Experts of a small language model: 64 experts in each of 7 layers, 870M tokens.
Below are experts of layer 4 (counted from 0) of a mixture-of-experts language model. Rows are named router (the router's row for the expert), gate (a neuron's input weights, with its number), up (a neuron's input weights, with its number), down (a neuron's output weights, with its number) and show model dimensions 192-255. Each number is 500 + 25 x the weight over its row's rms, rounded and kept within 0 to 999. Numbers have three digits each.
Before each expert's rows: a language model's description of what the expert responds to. This comes from a sample of Wikipedia text that the model never trained on.

# expert 28
What it handles: Prepositions right after a noun that link it to a following noun phrase, mostly of, also between, by, from, against.
router:500459577470521481537495483516492518520457453515515489476560453494467544510472511501525506474500493490536523505523484470513489507492499519519527471499486503477510541480487489494490523497511465
gate33:495524497483519548528468516515479518462500500496521538463483504506533455440512517492549509465515477502485508517471481491497496471477504537508509497490538528478507474519460503508537516512503525
up33:437485518470507509509524547551497467481445470474491537460483472522506521507543513502515533485449544517472518515541538509492509465484474519555529493500506529533498482488526501464508519491506492
down33:494531498514495493499552497502511505487500535500527539493522523479519497505494487504534478480508489497479534512478469483507421487517503532508521546479514480496469491482515508492500480492558485
gate34:491442480510488482504491499527511527501519499509502513476495496494505498539475468480467522484494471502528494531494503480449499477492519465502496519509555465498519504475467492522502481530469513
up34:500503498508503524486470498544508487543488549474517468466488518500494528499496504533463464498511504512525511519520501494484505493520471469486481478496441507478499491551509518520494449519528520
down34:508541513513449465517493467472479510472461518498475540467541493516512491519504455489507539511509516509471479502497495467444473535491559476547507477498527533520519550510472505447509480495494462
gate35:524497476524484476497516484485489489474503484515536554477526479513494500541482526491476477484526509462495521492522544471501531480488489491511497487536492470477504468479516520519495540523487486
up35:480500568494501502484486547477522515502531450496540498537483544518500509555468489499476521497538491484524451480531524506496483522495485531485503473474524498543485472497492466496474489475500542
down35:471516482497507515480494464508488527508486506465447456499544473538558482498463536487502469501471495505532523519491515517497495500514476480512495528488509494501504491480481507506542478516542490
gate36:502510491510493485484502455493486476526464531494508522463536494493439514459500528527511530462481495527467504491496429545473498478473470507461499486487459478520499538528519529507499514545501488
up36:509545475532511489497527434527489440519522483489503526523499490508463501485462498485510527462517510507477487524455513492541456496516497472476472494485482551497498483525501436518457517529482468
down36:492520498466498471480502541481516464507540469515495461522464510502533489496522504509468522506491487447492486467542505482551496466538480489467498523480461482547494515464522512536538491517490520
gate37:448492472433505529496491522512542536507520508484498483504561523511449511478525453475506493501501485477505519484520528543498521515494490478496531482492484482497507501509515496508514442484510505
up37:495502529526528545488503477509510524494485490494473516490538516503526478539463497514522509508478509479500491470475499498503476482520481486514480558522502471488505520501556519476521490504502483
down37:513538478499483509525549485486519453475476465506522454505550489481497536527487514490491468471497513508496492513492523521502501429518474519499476498476478477483513470482493508496526465513495496
gate38:520484484513442536464558510496498454524495514543495485524494461487533490515509531510505504499503517468498481452505485502493507464474501495502539491468551539529519489547479516465474459479551507
up38:448521549498504546490531538535523470527473528541481509509506526517469494489489529492480478486535488491492487480487477491501483505484491492530503476508455518534514484505503528486465481523482525
down38:504448425478472502555552504505500511494512463521496462462470482477516508530507532458463507532496544452520465478514476512511500492481541489476533489494536520486503488485473514472511492497466500
gate39:503492537493514490524498476490503500513480543538471519491488483519553479477482507507487529495469503499476474493530464528486506547488446508502483520495534502515481500537505533486482477501467526
up39:488508537468483484531466499507520551545518522496525500508450477533479491477493516453480548506474520499492494521472453555493522486532483537497461495509512505492505463512515493521560544491439469
down39:474508515484524528529517458500509476511517488491475494479530511479479533498515488519504471503507486469527492505480498480542494547502525501483492547503447503535458489521471484527514547517528507
gate40:535486546493496481486471544529478516523521498530539497510488476497514532516519479482510518483490450506530509532483507506524495485524463484520503493506501491501505459454496553499432564459471494
up40:478513472516462501501472494478484492500461549497496538505443502490501459520498465502532495536493499522506485476487465457530515545507446489522535514505487510498527513516494497489517476481465511
down40:558466470476474524517492543499495490544475464533502446496527476440503519513536526488529488469476495520530488535505465511483477551452527499508478498494500517476454510501523536490498497505496468
gate41:508526462492517522526553510470495480483541539517506471504490483485508449497516472521476521492493486480466523520476521469479483470494512523488484483477497538504510499518505522460457537518489543
up41:453470501543521504508492475530533496479476487527495524480491529512505513527493498530487488472491493487536475488530498493487545485480513495503576499523486481479555533517510486462470497495476505
down41:480506530480521500509527510474498534496499537517505457456486450497464474510534551554484506537528498469503520545526468459504495452461511528522521486506519485455487553518509542499500493480510480
gate42:534517484466460507448466474503520489504492476566505508495491496506526485503540504485553517473478526488520525525497486493481521497464532505499455529459515535479518470510496470502495477485498513
up42:495491466483491513476519502496515522464499540501511475441511489475501476527536519517501519516535499510526530549537476516501476530481456500484499523498525478529467476505487456527504474514521532
down42:487499466472489519472560525481538488479474458516517525515510512500486480483514510531484487522552470463526511523494549505518515478538495511488489475470492544510507455506489467523483445503474530
gate43:477485507521489522479480462491540521475475492553533472485556493522496483519510544517506464509503528506477455521481491497489530479517482530512485501528460506519485500524513520541498508524533528
up43:551506490489518522487543496507475545481527508473465510521465446463526522500527504490480523508528463540496485506483491456515474497510509493542539506490514490495539522510485481520467518486515470
down43:503493456476497488502438477498497526492528553494482504497502496496464501482479506472495475512492539500498503555499502453454449502511529534472494428519500509513509491489479491514511550503522522
gate44:504472463476548469502496512517511493530519487510495500511503485561503498474503513545520505534470485497465493486509480513447487491439486531480489519477508505461464506466502511511514505511480543
up44:487460528535483496469511464546455504523513516525484500547494532477489481502482553503511517532521476496462535443512506517498509497528501514513523549509477494528485494491481502510478509484515484
down44:491505480507489490484493472503505497530462457511484496479516484480476496504488494475493501520501487495501456474488541492474482463482504475483432551493455509498455503469546505478498483524480503
gate45:510486523485446506506511507463517495540558505534526468472495504518518499503508486527489519483564472530536522518457413527505524503470471487494513521471507502486500509480441492520502504549504525
up45:488547507481530470483494497492508462472480472493506492517471538523462471458528520524441526512500489502497522513468463491499487518478533496496538509506511505487484519493485503528464485546474476
down45:452518489515531531493480507452560480489542480509509547482467499509477481511498466489478525511520501496549527516505467474480507471497510497539541491458482529495471513484516505499508458450491493
gate46:459508532487538475525490452478449486442518534520490504490530497477522519512471506498540444461505515551464530481537461507487522537497498519543496517450537499491501506479525507500469519507520482
up46:499459521563550497485498492506544503502525501510488511521533458488528491456537493538542458503537498473513458519480534513490504480473528516494503529462452503499548491548535530533463501529490549
down46:487514503462455490495511460541479516509537503556508455526519492487481534527534443488522550544475477500526476517484504518520540476464498544491487498490501477484482526474473506495485496495511493
gate47:514544528474496439506526485499495491505500512459536519531508508467501496501527492468513493509486502492464514503526541471486511487544552505501539507467475529499513490525518479526484476488511488
up47:498497523457497493469498470522480477501503504543462491481530515528522485540498488537547490474518545491545506507478520502514488553491487514526480475489512484452488491534500516473474472520489491
down47:487494455510553486476522446544519535508512462510491453499481477477476480517486490515514451508510511496531492507540468532500445475565491521524523507488490539499500522512484492485522504506492533
gate48:546502461488509501493489489523481522490566488499493522463460525505524482500528494481484483512458510547492494497495470488532547494477489469523516492438441498552502477484527471532485485479513489
up48:558484463531497517571515501503501516531491511499506518533517503505486468500478496505522495489524500477545476486525549483513485491526521447472517516498494534503529518537438517510522509486530496
down48:504480494505502511484509489493524526510525480489542497451480513508457516505495466520525507476486508554481531501478519477501504500489505536459475499433512482490518503485491526520474503495517488
gate49:476532482563494518479445548528481492496478487522488516485535498528519515502437516483547497498490524500582467486465527443470488536495492507465540508521472492491526496504498518472516528488471495
up49:467542491436467492475463482499470489538552524507498489515525454508527488494555498487506457488502472474503491485507513488501496478508490493515491463512485548509505493449471510505498475519549490
down49:528465487484493475540522516504499518511520488510509497480513532505497506501511492483484509511513462514500557531482456520483503494526496464454531524511518509473500548483517499480484481538478492
gate50:480532507468505499502511489511526508502481510485518520536526474517454514539443454513546480527510495548563484533506507549537463499510510507482533483502522482530461485494483508491530499445539516
up50:496463514508519488503515441514466456509510512505523513483535485482519501519545441430504563453514509480495507520491504508505477500481501502490497516517520522518515498545520493506431527513445498
down50:483510493466437510529494485533514494543537456515508504478520494485498478531487498487501539505534495458511517506533496479499525470558521527503486522505505526486461522473514539515518509492549450
gate51:536494472513519528513509515515505442530484520536517506544571475523493497501498485481543480472486484463502516488516499504493476505479503481525518483489513509511525487489530559506516539485544485
up51:517463452475487488518513497510475496472484483488498450524532529476482477530498507484490545490504499509517525487502487497505504500509528561502474488480461514517442495501497530507474497489514510
down51:507520445537505527541508509542475556495551481524520461515495533507496501480508495497524480484511524502542501473478510520517509522495487489504446550476474513487483496486548499516459513467502513
gate52:495563568542459482478484495497462552512483485499508491471451494530519497469501517550508518482501488475559474501526500443511483498503503502495470559490487526510485499518511472489529497489515539
up52:509490464513486502470491495451522488489554562538510481486521509531525493510514505507485448524480485518481464484491549528497508508487484486507442491488482528493511443486467488472547487550498447
down52:480453523517497497461530505467470514504494531570480467516524450470507460507501500524539511515467512523505510505476519518444527499493502501456455514500535460505490476451488522447496515523517523
gate53:480520489479477495528487516476483551472546478485553519493529474463504485505525506498573482526541513528518536523458524477512511523552573479527533530497468508509520459473474522493470513495492513
up53:475532522543509462557515489460505538524511520469483529517533475472506511542510500518509511506511543520478462496484539493491495525512481480517515514521502489471519514509470522549533493484475530
down53:465507479490492502482511499490476523481490493543555514485521503484445489498522454521505482484498494462515542503515488479456481436511497509507512494544501479449474500490487492482504518509457514
gate54:518456517494526498520505494475494530504479495515549527508523480498484490491451493509455485493484523464467494524471564528461545501539501527521489487498481481508534513527533527516488533499524451
up54:493492505509517508531520530485524494505475506516485538513540452499506505488522484475473479487492539484455506498479491460522451501467504548477503525474507448481468480492503509487514494556518459
down54:510522493483515509466505488522493516517562484485464458491485490518522477518481504524512492499524486504543481472502463555475486447482500498484511474502507512553486460488517478463472485444474518

# expert 41
What it handles: Prepositions starting time or place phrases, mostly in, also on, at, during, near, often before years, as in "in 2010".
router:513492492458477490530474461495460482532527503506498494475520476492504490512483487497466483472485509537480490454485488543524485492493464468481510513514506516458442545499538475549467514487468520
gate40:526490535499460442490509486517486482541514529498532517482478495476483528538543483482507502521502499492469489516542497524524516512460446467524505472507506494496524535494495483502506486493510519
up40:486523493497511504491475469471564501524481506481515487489497500493542478494509472485514509508504515525490499488521474498485482486531527499515469503493507528485498521503506480494509537514539521
down40:473542479461479515525508495515465518493482527513472453490511517501538459508549496492507501488489483522509498529491476495503475499503481514515470541518482520468494532513509474492490473477496537
gate41:513532483501508522461492505502523475519455517494523478550502521525498511499522561467489481438519541492526457513485542487499548481536477506468522509524506488529465511508471549492514477456485523
up41:463499497482509491509571509501527476496502480484563434529495480484479511545540497506447461471518510490515482524521498499500522501470530495487509498545485447534508494452488510478514479505520503
down41:536478539522525538528477501478531507489498470506478484517536455490524532503494490484527494496475493510508521523492464505481483503491524497511522524470510499468510487463489492540484499503485528
gate42:534557492508479552543500493474554460489553490523503512504516546483491511525544549558509456489483526478507510517526539521474505493537531521476507476427496509517493482481505541490473546503514511
up42:500484520486494496501537490507518485553464462459502472483492481519508501558539523506506503490536493516478494477493478487518460472507485537475465507526540530478558488502496477474462510493514506
down42:489464472490484484496580470481513505467469511544491494507499468501509506485543540491514466508489519472536493489490466522499505493468512495455508511463488517459436501491481501513456523515518506
gate43:492502478490479542487484499516492561527539507485536507492508515494526512502517506479536492493491488486541469456475496464522458482500529488479502509530516474518459517532526495563519488514515546
up43:480528492489499514455527544482523521492491463507490521515499500493496506475523473492500513486483481448535507475516466482526506500495436483497556477506489511546485524492499486542510509514522486
down43:586508494480450471557441473523480479493514520480493496518495539483515527468513524496518536452480515509527454516502481490453467457522517505494500460482472522514455465495538457528491507494509520
gate44:493485492495471496572525492519495537500504511473430483499501489499481474475490524503498507496512497497447493482552522472481522479518504514515510504520475492499492484517490514556491493528508516
up44:521452501497529482502498504498474494528459508521478533484498470487515506468519492507486515493511569490485490489521439451467520464486478537495527538559479483459523514515505548551508519498541475
down44:504531507525522470497538510530513469479475525506494487495460503483466527467522488512491506497467492481506510539502460550482491473485488456522520475524527510475497460464502501501462532496494510
gate45:491447515492529471480512502462495483504516540528506512524497472497512492520511516557487527480522475499536477508476482497495495481522481500512528521507524480472508540516479545536483549529528518
up45:535514519479484531532523556486523484490486518511531483476504506523508467512479511508508547522514494453549560485494478513484508476461503538529517465552504597495464496542524509505518508550488464
down45:516475502481508498498508494512503524505481519542486497505520508542483527495479514480465481459504470495532496501483511507492538476486472486512526461500493493481520553488492513501489533522516480
gate46:517464509536483514526515520537483516515519542528566495521521498477512509497522506532486495478503482523516511456488549533485474478474493516494503465466503515517464500554533492505498512473529472
up46:534497479505496519480503512556526475493523478523457495492454484515507507493534530473506461511530486514511498549556508475509455516477560452493514529530531478469572489495504506494485548476489498
down46:497501543545525485504466509479532501550476502487486572490539494460441519483480532526499522482535494508518478499506534512494491503482413484535457492503522472444480466454527500486501512482496557
gate47:487503496467484527518502518506475507492492490494479481456518476535428538492508499485502500538489455505513476518515505458473574523528494488480500504471485539498451523543498484490528477465513502
up47:495511466508489460486478521529472539511509496510488497520521495496532509484518489543476509468517484506497482470530502499524493503506515466501503502528524471587511469489547477479470484468515482
down47:510516503518496484456517482522532489521495469489504506530555481499506503520497499472447551517507554523523478500478467493546508439520476494476530516514544482470491518535520509489500486482507482
gate48:459528497519474476526517488533484535520506488511470503508458516470526486540534539556533507494479508480517537535473502466504522479479491470476538504494512513459501496493540502500499508469528493
up48:511484511485485448526526532475516467505492515493512517501497527515474493531465504520479482558505542514458513523494514510507511484484509491465499477537475518505479495460471493535497450508488542
down48:502528522516524454514531522519515539510439470515449513512550511518482500476439544512480499476506492493469527495565470514485530507483496497505493484540529458476505487538499481511478476513517511
gate49:498513487498514431469474503493504513530523524499513475503508482495485526495513519529494499472499504480482502469478440519544489490542492435554514495480488508499512478484495480520502526488499498
up49:565483480531496467584545468454513481542471542551525489512525520514484496485468546499478523463499514476458492513471514531527463534508506485540482498476512519484478505513523525483526527539428498
down49:525508542530505529542499492502492459471505501486530504565512504515490524491527500546499493495457458521494541501461507522464471558495489473554496463440531515512535473524500501513511494503498475
gate50:491510487505542511508481525507471524542442514499506473490520459527551495501517500516519494496490522465498510513552538543479513541438510506462506509492442483525511512503527493491491446473499503
up50:504486516508530488534503499543441518499508496525468587465511517448497458466495506504510514498538488487480474504534517557484531481491544489523538480481495481494483500486478503472508501505490527
down50:508501484531514474488462518507525508552503475491500488465501499499494490502478512508493469521483476521486523515484494448486513532525509488494486521478532493453454512510499454531483493490506464
gate51:518442505473493471450521451469526523511473530474522512509512515530482537506495487500512495491513485536499498510476528497494509549479513502523481461473526478473479544513525444499552468497508499
up51:476485516486500507504524485491537461510503526502505502515492520482494473515496463515483518489503484493518480461526488451506527508504508524510515451509497484546481521523518495528523513485485507
down51:486489509511509507508491485511498503505480515564515492452502486497521528476519480538439455510485517478491488482488502467465492504465476524527514529488522523517504529485511505524489494518484473
gate52:502507493454470475537452513515528452463504551516491562485533452517517477512562525531467532503542509530539487484518487455498543511506482548479497466491486497504469546506519485525502520505497493
up52:471522487491530464473525530483506543513500552522476510434501505485475534528525493511498509490514505494472525545462486552477507471485531499499481481521508543487530513508517480493520508550510500
down52:525516543512458511498509534486488486516514468432509494473458496498503526476495500531467507510528494467482508405512493522484472532510527498468548509498519509532496520529478556491471495477453492
gate53:452492500482500513511485485524494482492513487500467531519508506513499535530523491530474529468545466495554511488502486477514435480472512500451478513525502538501456494506503557471462518500513500
up53:460472477464509523490507502461505492508461462466481516538495490476446542534541492530498482492479490504521504494482504493482451462481465555508505536511507484531513465550513538521474507505511481
down53:476460475527485516438493512498516478514508471484537537481509518488472487479516443523484498476545481538531516484500474451505480519519492531510488536482522481487472478515528491488526500511488476
gate54:512470535463459497484530512508487506498471497507529481468499499505519487504472510535527504471524503511470539476556492472530473496524517500486491487565475527495483461476545536460505534505507528
up54:522512504518530487520525499471520486500546498476511504517514496494499427494489460493541488500524499514517516463507494529522524495471481535514532474541528515504522478481520507526525485523531483
down54:498539540452484499512497467444484516495467475531464451510526487526502527501492526484521501498516522486466503534480549499492491471482500493483474517499482525522498530483515481477543539529505477
gate55:531467504523475530543500502482490480504515493530526496479472536539497521492513534499532517502539522544485498522474484524507476495486511498526573522551442528466490511538491502495516489489502498
up55:479489462490481479507486523492475495512528503477540483492467553523491482511501538506491482500459541520543535448497506503495520548483499502467512516510500466507472459507459481484500481496544545
down55:526526533525535490465494475526461479536469531504495502482505491532512511472501486515489477475468512496563499487544461527462521507474484520487461506495537497501527499492499537481488511487478531
gate56:505523513446463479567532512509448491525499503524487508543469472512525467526491490461490484512437473540491551500528490488530459505493499509484523502492489519559477504493514525519471516505498507
up56:501493489510488528510474506488546483525525545506515512545495512489482526479514527480514480483497534470489485533509506518508544496528465506476517471476502542536482584497445525483496522511510501
down56:517482481521487499484520505468518489544512484515488530476500491506514488497550466497503466534477502483512538540485458537467488491459554534496502511524491483520516458494481476513530512500564442
gate57:516447501532490491489518467492487492539501473527520523490482452498483498464535475495485467483506461531488472485507480498498547490490478474507485435491519467533496454484500529472469523487495511
up57:526521523488487520529497512512481524475460537508552503505526529485523478516487482502545503535497498493521464518530490509532544509477519515484483481449523483534503547480486490478515504507481530
down57:503505509511501500515516493485533508518503491524516485514451515522496518519567510495461472480507539514507499486486496535489491525497471521516510509505497478516464483484456492474492511526477520
gate58:539509490548487492498475483493474519433521492494483465499496512522478452524510538490539461489513523466506523498551506522510502451530450490522509531508506534485494469492465513463539483470476482
up58:552511453516527488518512504519461532501551451491502513488496503460495546555478519487498501505537492481492463502487489522502516501483474499484481479539485525482481535466519466530504528499506534
down58:491504483511495517480517484494505505495481465507519501497449508469507521481551519492533519470498528480511492532543532520483506530499510498516486541514468487491500445494458481451496445519469499
gate59:514518546489480484494495472514438514548471524489516543494505504518523522521481483503525519472519521495493493575485428480508470515488487445535537508504500488479548504528494550504478525456544455
up59:450501516476539512534497505510482523527493481523526468490509516499475486489489499514500503531510493496463476499481478511476508499533531490513516487518504514501493550516469484498501525528460543
down59:496541540481472538494468469524482493483485498531500496543537515455509499463528547512501472481492485506512503493487509519530520492531518482489471498534513531460498528503510474516479506479490509
gate60:484479452494532495477487505550503496545519533529489485520537489464513539468542495487483461499540513501502469529466501514430546505476527473477514466520456451478479528506545512530498442542537516
up60:512507491514494488532477489482459543522519478505547513455495471519483475467550514557496493478524498496490507488507485501518487489492521555494499464536494483469468507492497505519522503517482457
down60:506501483510459479487467488490520521531506497489547487531498499545498490503481486497498511487483507506475525506498492508535519492461512494550514558519506475502504507509509478452482511464532477
gate61:516511542470537500510501524507501491517471527540489506510454537488507522514538458534454487485517495482527489449503492501491549529539490477496486496498503482482490531506518498498487510536523487
up61:479506458532481499469437500507505485457556543466501500501537507470511483496499503498526508534478507529455494508477520504461452487504472521482486504488504474483472544509480494512492497529467517
down61:441530504484487503503496501445532536470464552471492506476496489540475513491519477523567568544441494480484498484466483501510505571494466502476535531496489482496471494537462508481455502523461496

# expert 15
What it handles: Prepositions and conjunctions linking a clause to what follows, such as for, with, including, when, After, plus past-tense d in had.
router:529495467480484526555512534441515549503491497509541473512546538492501549515507491507464470521456491483518564477544515499510492518465516502496497522500532496497458468446521463519478507462513480
gate15:543502530541488512489542465478535507463512510483518525500522481492504518516474513491538441509506488512472537518482475501481493523495450471526527467465517506535523500522507501484466463504552532
up15:510503490475492552486462502499502472491489545505488525503479562512509488518496520464500544492518498482497520467470529564533501529485497518506517469516471490520507548522508472511508529491501507
down15:503470474495492507462465512509482532482522517511463520519492524492514515499489515499508465503483502535499506502554470489461482482448488508547484489517535531478452479479519493514510475527528487
gate16:514472521470503491498480536513477458471489485460493456522501517523533498492475502486535503512506519496492528507562508507458528489526501499554470478501482447509497481513465477531535499504515495
up16:514514489499460514467507505489529486506511516518520548533529513509518504528482491498505505485522521499518487460522510475494493492515455535523503543439487513478529519533472504561473542526545523
down16:498484517512495480544513530518481455514482453453436483482464537480482506505549474525469476522505486485458476533449484463476543520473466524491463524493438538495506526445506509550545513546505494
gate17:476535432520503461488522485534509499536446494492495488485517495486501491502486548549484522517501520498542499502510496475471517533545506505533488535511466512480478468496549568489492504530489570
up17:513485472422497529490475506483508480486549460480487492489500501446487520557481507522527539467479499525506514497554483504475510522522508513504475509483489510503491514521481472470478503505498523
down17:508477462498497499504510483509483494460519520487497540528523493478460533497528507480479534490491521527511530492513453552509515479513501431522521464534492530481440493522521506490539538506458533
gate18:488477475539452507489481490530543542536517514507539512520467528497530572514514515482497441493492486474494515557485505481479451496499534503530487511514498485513495479502477522494512501524475511
up18:523519501504478513494515499516486472533479480494509482502486489500526476542508506467518524467490496496517489512516462499501514478487468507535471540468509568535528502526512471488503473479506512
down18:491503483509503452458503504489494516515511510511532494496482530506513515551507513482466456484518537487502466530517481470520466516499519493545460502522527481454522491503510522510521490501493513
gate19:508515479529496518522498549521514520490505509479489496519484538533494502463489480529534481483473455497494476510493467482506501497471447498514502492481517566517508517496464463469521531506487491
up19:505518548480482508495503531538500506482509515525511478509457492511475522522482463577551476529497480487514487495508500467496509557488527533522516486499530536532485488526461474494520495523468492
down19:522553503479537512520515547472493550452509475527479496491456557526496423530496493491510514458531494541491483516534496461499498520508542496501469481520494489507480496437527533499508505494520505
gate20:495485505538511528451530525516526482457505514508497486515545499507481525485502509481476496475518507478494512481518512476427494527506491516496479460483507500496538500465539490514525553514487519
up20:498466449476477470518471447490494484498497519518527485503535469498495520502481500484522478525512462507506519494498511531463473483487547514474481476490496532512501534506477515444514539528469478
down20:496553497482477508474541469451458516489503523548527513477495486498516480500467516481490502485466459533540513512487455496474496499475470514565548506481495516504495473494528535523495518465505497
gate21:473555524510518508532506509495523525501491501534535473536457510534491490503472516512510511502505519504498485492511512539516502490557471499473514442502466501478466538498498503565526482481553529
up21:479525546507534536490498533461480518524485514518518520497565522488468543493512510460451520473475482517454499517504515527499521460480503522482497514528519484493517542508508487494498494476516511
down21:501477494511466488522524495504534517447464518482510491476512435468457529505518484453518555525511505454495517514527509472544509471547479471506506537490516499477452521529493517524532473512509481
gate22:504522492500500504481522488482467562541477463484460494463535479502502444434530502505520496463520534495479515453520470515520477510450511487499469513496472459516502532488471495475499452480577505
up22:521512490477461439503495530539494500477448490487439468498516509507516518521514468482524503495521475485481490511462519483497535507525503463530479538497522515480475472477537476486461529509487467
down22:524517484515507487532469538523479526524480509488487508494488504461525522484492493519496511511477473553468493549518526514467504485524496496525500503502515482516500503469518498486445519465483462
gate23:486533487467473509527495477465480508492472474483574500515516460496523500495509483505498477486513506501461458531523503493452527509489486506512464518506527502542510495490477491472463506495504510
up23:509463538455509545484522471541494478475551520495469500495477498485523492498501455509529514478505497484523494505519492516539481474517532493483515516492483518469507490509485525500524509461495495
down23:519508465559517499542519513496519538510527524554487501500508437501499516506497499486474501489511485503524522499509482468468518546512479536519489484486505492435499486451519503507490534527515496
gate24:522513517547563474520484497445502521489500483465532506507499483478487453492512533530508506470514547538484488477500468502522464472495497532533472515543516505476504549505464507462493523531505496
up24:440476513464482520509487535447499448515473512484519499523500491535562499505496533496510507511513527526524505460534487507489509541502493506519496477509449499508545526486463456500515502535471508
down24:495463509513554537529519491491481509512475453540493448532508495508501507531518502497531513470487516471482486489510487455536513488502486487471488521519519515422532496523473497481475515448525495
gate25:516478467500495494512469527445510516476501471490528503510489489514504514450473531496537481509438538518544481520469484489528522505482514483479451482504491526478482478511520527463460490486488480
up25:488518512527507490475449490482488520502492532521453494492481492487522551530481478527474453554469511522506512501511510506506496480509510510507483514473507500509475481520527541479503471515521489
down25:504505507457480506499470467487544492512512508507518531487523465519487521521515494507490517459498513498496535503484477492463519548482508523521511512510483470490503487447552512468542512489527503
gate26:522478510536523542522487466491500526485479455514514473466504506511508500501532492499545495506490489537502511533495531491510504485497524483540477437456507465499495533497534495482457507539524510
up26:508492505527466543498502525505459527566438477537515485484499478490463499486529505561557511468486473448503498482519466505522472477493501553467468509482498500525578502486458504517512537489535539
down26:492510484522514471512473482497490515514507491456478490532528519516466567533460515491473509511482546479472493492505539517532508505526511476471507482502485473493529501511463474511477550554481528
gate27:504491505507501441516477508481487548505523498538496520523461488502483549532540501502480477500491497509498523496481525476529523511496483497479524461491506499491525450495532506472510522481459460
up27:509551485496466541496489518490493495523493502493514468494498546523510512503465551498486534484479466485507475453500479535491496503498482487506513547484496549540496476532503490545470490510524473
down27:521501490523512456491502539512513543463460505506539481527507494511544465503485492501542488523480474496530516493492486457544474469491483482468487529568478461506497537501554525531479518467500502
gate28:478501519503508504496545504513503515551522534493456503536512521503489499493501432507519469498492505503486509504550462474512492496469499456560512517494510475506517450472514510490464519516530492
up28:499476477478479528452529509529503522471498478522477511520495498513512466538502521456465546485510484500485492534529514525497509558511516473479523469552514545531498501507462485486511508513454512
down28:530506555483485473520504506486503524499534477513499499526496511472498543521502494531537571492456477529508502485474544512512517470543499509499514527513484535535480487465507509464501466489488496
gate29:533479482477486435513490461520499514501449465496479510484555530524470514542479487516560511501521497470555455509517481505519542521481517486534546485474467531523524485459534503525488504497490502
up29:484524486512481497465511514464478476491514502487501482506460498490575529500460526484498545483466443485475515503528498444499504529472519469504517473484497489495492462488532541471519468498495504
down29:480517489448470517524483488524466504489523526472486471490485535489513535496479498504475483502525488454541494502524446490517508462509536504446487469509497512487457497539468478545527479502504489
gate30:514476490528502497469504524519505524488464555503501502523483501492510489501487515533498514506500474511458558458487522542501504559482524508504524501500495502499528491508496438501555517510485502
up30:494551441488518517465523487529549482511499517496501523521527479514517506508472493537530483529529444488568474493469473530488480482473523485492489492512534464530479482522515517482458509514527517
down30:499454507573552494511502468508492474480575501496491525506497487523489525519498515472518491477497501533480522516489498496498518474550533501543523477458536492518521469517500544490517484472448487
gate31:499493464517537502496543487493471463482488462514471472482513504530518540532512534475491476487471547537480504525503460497513535532497526519490531489540468510499538533479518507486491511469468477
up31:535512472513514507479480449476505528494478501537512471496488486477528513518545513499469513497521528511521480509466494511529492493482492468494529490505473491506498525452517509495497488528470466
down31:457448477516462512560480493523481499487492500495495520477469465493524534480449511491493506504516504477482524560517475534511511474499506498510494436483460497503531503537513469528474528507494451
gate32:524489514514491492516499548517529489481528485511498526446473467468490503490513506476484496493482467525499523513535492488535462489510502501526487499448518500519462502561494526540514543523511492
up32:507490480503497507484504535510496496496511497521502517478518502517520513461530476483519476557510497508477502519515521509478481535472523524471497499535496475534516498518526494527519527460483495
down32:538501525511542523504517510472512543485462461536504504545505497505487492514480464514529508510494513514506518485475453508483487520485453492529536481482509486503525495487465490504503482496519501
gate33:491495473469507515490479549437517484510442492484499474508525505542521504483485533511490492464486525463508455552515466520519501540485492482482480502437521550498506471510480457488500530509510472
up33:518486491513466506518470516535513459486490517505451461542495473505471505489476525523480483483484465432529498470489509449537507494467480472508500493484454482473470540525487504519497494525492436
down33:545497515501446517499509459552517543483517509499503450478495461519489500521463473528491507496508499501511532500510515541502521456512547523508519484499516509503507511496555512521502535527476447
gate34:490533506507493499467495504486496495525514537547528527538502525519510470481477514520495499479500536501515485481465474519541535491513476459524507522501534507491472501473502500478540487512523489
up34:452458489501506518508491503469484502506486515483513508494486467510493471502516488519492523473510484506489499497489476506475516524465511466508477548555469496508475484513424504530549537500500493
down34:488528587441502531484486483493458532511537473504505512526474534494505495525470516523505448489515462498454468513499522505501498519488536480507479469517488460502516537516501486497520509538524442
gate35:540520493482459501480452510510512509549493534530461486481487493487495488531493484470497486508528521496511502513494558489496523534503512462486542477499529523470492538477515510486478493484463463
up35:497500487502493512452520481500465506523501475492448469477497519502471510488493490503479488463486492524499474505520523483448512513515491514509483529469444516483503491491446532517492496524467503
down35:482483490502491484517522499494572467505496479481483500480478438466469491544514488494511522472533485528518500534554506504535520488415473507506504476489491521504512494515464525502511466503507473
gate36:499545490506487517522476512481487450494484481500503456455503505485518532494514492431513544501473544583485526477539473517525479513500547502481502520472516478447534481475531524569549499481508528
up36:499479541456445505482471505481562516540495516503457510543525537498502516555532499508507460495503507475483544536544498517478491543509498436512462488472463533487517517470494522521516473451505522
down36:514508491500450471475457463524485484526448458505489500457498520487502500490472501498537535489477489492497506510517528516534521490493526477486477480474508469479507496494509527497525479474465501